Weights of a small mixture-of-experts language model, trained from scratch on English Wikipedia: width 128.
Below are experts of layer 4 (counted from 0) of a mixture-of-experts language model. Rows are named router (the router's row for the expert), gate (a neuron's input weights, with its number), up (a neuron's input weights, with its number), down (a neuron's output weights, with its number) and show model dimensions 0-63. Each number is 50 + 10 x the weight over its row's rms, rounded and kept within 0 to 99.
Before each expert's rows: a language model's description of what the expert responds to. This comes from a sample of Wikipedia text that the model never trained on.

# expert 40
What it handles: Table headers and units. Column headers, units and symbols in tables and infoboxes, such as %, Location, Votes, Candidate, km, Status, dashes.
router:55 37 46 36 41 66 55 44 44 51 37 40 61 63 40 35 56 52 66 71 57 54 64 53 63 36 49 39 50 38 53 39 49 57 35 48 44 49 31 61 51 45 43 63 67 42 52 31 57 55 45 43 51 50 53 61 44 52 54 39 51 67 61 39
gate6:62 41 25 48 51 49 54 65 52 51 44 49 24 45 45 48 56 43 56 59 39 53 55 63 51 19 56 40 53 47 36 49 50 45 40 49 37 70 50 47 31 59 51 47 60 58 64 66 46 59 52 55 60 51 37 60 51 45 40 42 62 71 54 53
up6:32 43 73 52 51 24 49 38 46 47 74 56 56 51 55 58 69 41 46 65 48 42 52 40 56 47 47 55 41 65 56 45 26 39 46 51 49 50 42 47 53 71 47 40 35 49 46 73 53 52 40 52 44 56 58 42 43 46 41 53 36 52 61 28
down6:56 45 55 53 59 51 45 43 48 35 52 52 60 34 52 48 69 44 57 30 52 40 50 63 66 67 66 51 45 42 60 44 53 37 56 43 58 49 36 49 48 74 51 57 46 63 49 46 53 52 58 44 50 38 42 35 41 63 59 68 28 58 48 50
gate7:71 56 52 46 34 52 41 44 63 36 52 34 57 44 53 54 54 65 49 45 41 39 48 55 47 62 44 62 43 55 56 62 51 49 42 50 48 61 55 48 53 43 63 61 59 40 31 47 47 34 49 51 34 29 46 49 44 48 50 49 63 67 55 40
up7:54 67 61 45 62 36 37 51 22 61 59 53 46 56 56 54 37 41 58 40 37 56 51 58 44 54 56 23 67 46 52 50 66 55 40 45 43 50 47 52 60 46 42 61 46 37 31 47 54 72 49 43 60 42 50 60 61 47 57 50 56 56 37 50
down7:46 49 51 42 47 50 38 61 48 28 48 46 54 52 46 78 33 55 49 57 42 50 39 45 41 69 53 56 33 67 34 57 52 54 66 45 54 27 41 51 38 51 46 48 31 52 58 67 46 38 46 41 49 56 50 52 39 74 37 66 45 45 50 66
gate8:59 47 37 56 58 43 64 48 52 61 55 58 40 37 33 47 50 70 51 55 60 50 61 67 54 72 53 40 67 42 56 47 54 54 44 58 53 56 46 59 49 57 68 52 59 59 42 48 56 47 32 40 37 38 39 55 41 40 61 56 68 68 47 57
up8:53 43 37 48 36 47 45 61 52 27 37 79 56 24 49 48 78 41 57 43 52 54 59 43 45 50 41 47 39 61 54 58 46 46 56 48 58 41 32 59 46 30 54 42 49 44 53 54 52 56 54 51 60 69 58 48 38 58 49 38 39 43 66 35
down8:58 52 36 47 41 43 46 59 63 42 54 62 61 50 39 46 39 62 63 39 45 62 48 51 49 37 33 50 42 47 47 54 53 45 55 47 57 45 53 53 51 51 40 60 50 68 45 55 50 68 53 55 48 42 40 51 49 39 51 40 46 28 48 46
gate9:65 59 36 37 43 57 52 57 43 33 34 49 64 62 39 52 57 42 58 35 50 52 46 57 43 49 43 42 63 51 37 31 41 39 38 48 43 77 53 61 48 52 49 66 67 60 40 49 65 50 49 42 47 39 49 48 63 45 48 51 57 70 47 39
up9:63 48 48 29 30 53 53 56 52 41 43 59 66 60 46 44 51 51 51 41 44 34 62 54 49 44 46 48 58 47 34 51 57 47 42 41 35 73 61 62 40 58 44 65 70 53 53 57 60 46 44 43 48 49 47 43 61 38 61 53 51 59 55 45
down9:53 49 40 46 50 62 38 55 38 51 32 22 66 58 60 34 55 57 61 55 47 32 52 34 46 43 36 57 57 59 36 53 52 48 47 59 51 45 63 60 37 43 27 51 55 46 40 38 48 58 38 63 68 39 68 48 63 53 42 58 50 41 52 63
gate10:63 67 37 42 64 44 52 47 42 40 37 60 73 40 50 44 55 60 29 50 50 54 63 65 60 48 43 30 47 30 35 48 60 59 41 45 62 51 59 55 52 46 46 58 57 69 30 67 43 61 43 55 38 40 50 42 67 47 49 55 44 56 50 62
up10:47 48 32 45 28 54 49 56 54 53 47 38 56 31 48 31 55 44 64 54 49 52 51 49 50 38 41 40 47 43 47 49 65 48 72 51 37 40 32 37 72 40 60 55 57 59 58 43 44 56 40 36 52 35 54 62 60 31 49 63 44 56 58 36
down10:53 52 44 51 36 54 41 53 58 49 62 45 47 30 53 57 54 51 56 44 55 53 30 39 32 54 50 33 44 74 44 43 41 67 59 34 49 48 41 70 49 44 46 44 36 29 51 58 48 63 50 56 45 58 56 57 48 39 38 33 54 52 59 34

# expert 25
What it handles: Closing punctuation marks. Closing parentheses, closing quotes, braces, dashes and sentence-final periods, often after song titles or numbered clauses, as in "Reprise)" and (ix).
router:72 47 42 46 36 53 43 58 38 50 40 32 39 47 67 46 42 40 41 38 57 64 60 51 49 44 64 44 51 47 42 52 40 57 44 35 59 42 52 60 43 40 60 49 49 35 45 44 51 68 38 32 49 55 52 59 41 59 51 45 50 54 75 47
gate4:53 29 37 60 47 50 54 45 53 37 43 48 41 54 53 46 41 61 44 49 59 50 46 54 57 59 53 46 70 58 43 68 48 41 45 26 55 51 41 43 62 49 38 58 57 53 41 57 48 63 47 37 52 56 56 52 47 60 60 38 53 35 71 54
up4:62 50 54 44 66 46 44 53 41 57 50 61 62 49 32 38 66 51 73 59 50 40 35 35 36 48 45 55 36 49 51 45 51 46 68 62 47 39 52 43 54 50 37 51 53 39 53 47 58 52 37 63 41 50 57 32 44 35 55 46 28 55 48 53
down4:48 43 55 44 46 48 63 61 33 46 60 38 67 42 56 59 51 46 58 40 40 46 53 53 62 43 57 42 43 59 55 52 52 63 48 42 43 22 45 62 65 50 57 53 48 51 57 59 50 59 59 46 63 69 60 51 32 56 59 41 47 43 74 36
gate5:43 45 61 56 50 37 52 43 28 53 64 56 58 55 53 33 74 47 46 46 56 34 66 54 51 39 47 54 46 50 65 48 58 54 47 39 46 37 43 43 73 40 64 54 33 40 66 55 60 66 53 29 32 41 55 58 49 65 62 49 70 28 62 53
up5:58 77 50 51 59 44 52 55 69 58 55 45 53 70 51 63 37 52 60 60 39 54 56 48 61 44 44 41 43 46 47 29 33 53 45 34 47 63 49 53 58 53 64 50 52 63 62 25 37 45 54 53 58 51 46 59 46 43 46 48 43 49 58 44
down5:57 46 58 46 42 41 51 45 44 49 37 67 58 49 50 54 34 70 45 36 40 46 63 53 60 50 43 49 46 63 33 46 46 43 40 54 53 46 49 51 68 51 43 56 50 61 56 54 50 42 55 47 67 50 51 35 42 47 36 63 54 55 55 53
gate6:60 48 44 42 70 40 65 50 47 49 58 32 30 38 60 45 44 57 57 51 39 49 61 63 49 52 48 40 63 45 41 49 54 30 55 40 45 56 28 39 58 43 54 35 53 67 52 50 52 52 53 48 38 69 48 66 42 47 46 67 54 66 67 55
up6:57 54 42 38 62 39 34 59 60 55 46 44 50 46 59 53 59 45 52 35 51 36 25 43 50 36 57 57 56 31 52 49 43 60 42 43 47 49 53 34 37 59 28 37 47 58 52 34 32 66 57 48 59 44 44 38 48 68 46 72 50 55 28 53
down6:43 61 50 34 52 51 47 58 69 61 67 42 42 37 54 51 79 46 47 42 57 44 57 49 54 23 41 34 53 36 56 41 69 56 49 67 59 62 41 43 48 45 56 43 47 52 50 41 48 35 44 40 59 64 62 52 36 62 67 61 48 42 43 48
gate7:47 53 51 63 44 54 54 53 59 58 55 56 59 32 66 44 62 61 64 58 53 43 40 54 32 58 39 52 73 49 57 39 38 58 37 56 52 54 66 40 51 57 45 59 55 38 37 46 47 52 35 51 41 51 65 49 53 44 52 64 39 67 54 65
up7:57 40 54 38 42 41 59 42 54 45 50 54 36 20 47 54 63 60 46 42 52 50 62 57 45 51 59 59 64 55 64 52 64 36 34 47 39 46 68 30 72 51 46 68 55 62 67 57 68 53 53 52 41 54 60 38 58 55 28 38 46 47 47 45
down7:57 50 51 65 29 46 50 53 47 59 57 56 49 39 56 61 70 45 27 31 38 62 58 42 50 48 61 42 45 53 50 25 45 45 53 49 55 63 55 53 57 45 55 28 46 44 35 48 45 73 60 48 43 62 65 48 48 50 49 51 57 34 42 40
gate8:58 59 54 45 34 63 64 59 45 40 46 36 47 64 53 51 26 49 58 64 48 53 55 48 52 56 44 54 50 42 40 41 58 53 56 57 50 50 51 63 38 65 39 57 66 55 58 62 32 37 50 40 61 37 45 48 42 60 60 37 63 59 39 50
up8:45 41 48 53 35 54 45 40 64 34 34 51 47 59 64 48 34 77 31 26 71 55 61 54 65 44 76 38 54 42 49 41 54 53 39 69 48 49 38 48 47 62 50 37 62 58 49 59 30 60 54 38 55 41 51 56 44 56 56 38 47 65 56 55
down8:65 52 56 23 23 42 46 57 42 58 48 39 64 51 47 47 57 33 45 32 65 43 41 38 52 56 50 38 55 55 42 52 42 49 55 59 46 54 57 43 58 63 75 51 49 47 59 56 59 59 50 46 51 66 48 54 36 41 47 65 48 58 50 53

# expert 46
What it handles: Common abstract nouns. Common abstract nouns and word parts after the, a or as, such as well, work, law, species, aware-ness, reasons.
router:48 48 39 48 37 60 53 55 48 57 51 59 48 64 55 51 72 43 54 56 49 54 53 69 52 39 68 60 47 39 73 52 45 60 40 47 63 63 54 40 34 52 60 49 52 59 45 34 47 48 42 40 57 45 46 41 16 36 72 39 43 43 66 62
gate10:68 32 55 61 54 51 60 62 43 40 60 55 55 62 72 54 63 60 60 56 57 55 40 62 46 63 48 40 53 50 45 48 63 47 34 44 65 33 45 44 50 44 42 39 42 21 50 65 46 65 57 41 64 58 48 55 57 39 47 63 60 53 46 78
up10:40 57 45 43 36 42 29 55 45 48 43 57 57 55 42 43 41 39 53 62 66 39 53 50 49 50 41 54 58 78 49 56 65 44 49 29 46 41 47 55 57 52 52 40 39 46 57 46 38 41 44 65 38 60 46 58 65 55 48 52 60 50 29 51
down10:43 41 50 57 51 77 59 60 50 40 55 52 53 57 51 23 50 50 50 46 40 38 51 50 35 35 66 42 48 56 63 53 49 61 63 65 47 68 45 62 52 39 43 46 62 62 39 37 46 63 37 46 57 62 64 38 45 49 46 46 34 52 35 68
gate11:46 61 52 47 62 20 66 50 46 35 50 49 41 60 46 55 50 50 31 49 66 56 54 57 44 39 74 50 46 53 50 45 49 61 49 64 50 38 56 58 52 56 47 43 36 62 34 42 70 59 51 62 61 54 55 35 53 47 59 38 49 40 48 57
up11:43 50 65 54 55 44 48 45 30 69 46 57 49 43 49 39 44 53 44 44 46 44 52 55 40 44 60 40 49 35 61 37 49 39 41 30 55 55 54 38 62 40 44 64 65 53 50 57 51 50 49 50 49 40 67 50 44 54 45 54 42 53 47 45
down11:53 47 38 64 48 48 53 58 33 62 31 51 41 36 50 42 54 58 62 47 50 61 67 34 43 63 49 53 38 49 45 44 33 41 57 39 35 35 53 57 57 63 61 31 35 37 37 66 51 49 53 65 47 38 34 52 26 54 46 67 46 56 46 50
gate12:63 42 49 45 62 68 43 45 46 47 55 48 61 53 51 49 42 28 52 38 42 53 52 41 43 24 50 56 65 46 45 47 44 41 38 31 56 61 28 44 48 49 40 60 21 46 59 36 57 48 46 38 61 63 45 44 62 47 63 53 44 49 41 34
up12:55 46 38 51 42 63 62 43 56 60 40 54 52 56 45 41 58 80 61 46 38 46 67 49 64 42 50 42 48 47 55 45 51 37 47 56 41 55 35 52 56 47 40 70 53 51 50 53 53 29 43 39 59 34 52 59 64 38 57 58 70 44 46 38
down12:50 61 50 57 44 72 44 34 23 46 30 52 32 51 52 50 51 58 56 49 49 57 46 47 46 47 53 38 39 73 47 53 47 42 38 46 66 67 56 48 44 54 45 48 56 58 38 55 50 51 48 31 28 73 44 52 58 37 43 53 37 58 41 60
gate13:48 45 51 38 30 60 32 67 42 35 43 46 60 53 59 58 51 57 57 35 49 66 44 52 43 54 42 62 57 56 42 63 62 54 53 38 33 53 59 61 41 57 55 46 51 31 36 52 39 53 48 51 47 50 48 53 49 51 73 53 54 30 55 38
up13:52 52 45 52 65 54 45 40 27 64 57 60 35 53 61 29 47 53 56 35 49 64 54 49 37 59 75 34 46 49 72 29 47 56 37 36 53 36 45 65 52 56 57 43 55 53 53 44 58 37 46 48 43 50 70 54 61 52 48 52 43 42 63 38
down13:69 44 58 54 55 54 40 24 55 37 45 47 52 54 45 59 59 43 62 50 46 59 50 50 48 52 53 47 53 47 47 52 37 40 58 39 49 26 47 65 56 47 60 56 51 44 42 56 55 46 38 39 55 42 54 33 45 53 52 71 53 54 65 44
gate14:41 39 49 46 47 49 52 54 49 51 49 58 49 41 45 42 62 30 60 54 47 41 49 26 66 56 42 61 52 37 35 47 52 34 73 73 51 52 43 38 76 50 61 39 54 50 58 60 44 43 55 46 39 45 58 70 40 59 59 50 36 61 46 47
up14:53 58 41 49 57 58 45 51 46 35 51 50 51 44 54 57 55 32 60 41 79 33 46 64 24 60 38 41 57 64 51 62 37 57 43 48 40 49 54 55 53 34 38 42 46 67 53 58 42 57 55 52 45 63 69 26 43 41 49 37 29 47 53 45
down14:48 40 58 52 36 49 60 46 46 52 47 51 56 63 57 34 43 54 58 48 70 40 77 37 51 42 59 43 62 50 59 46 52 58 49 47 61 52 51 47 44 58 49 58 49 42 45 36 60 60 57 68 68 39 41 56 55 33 50 59 46 36 33 51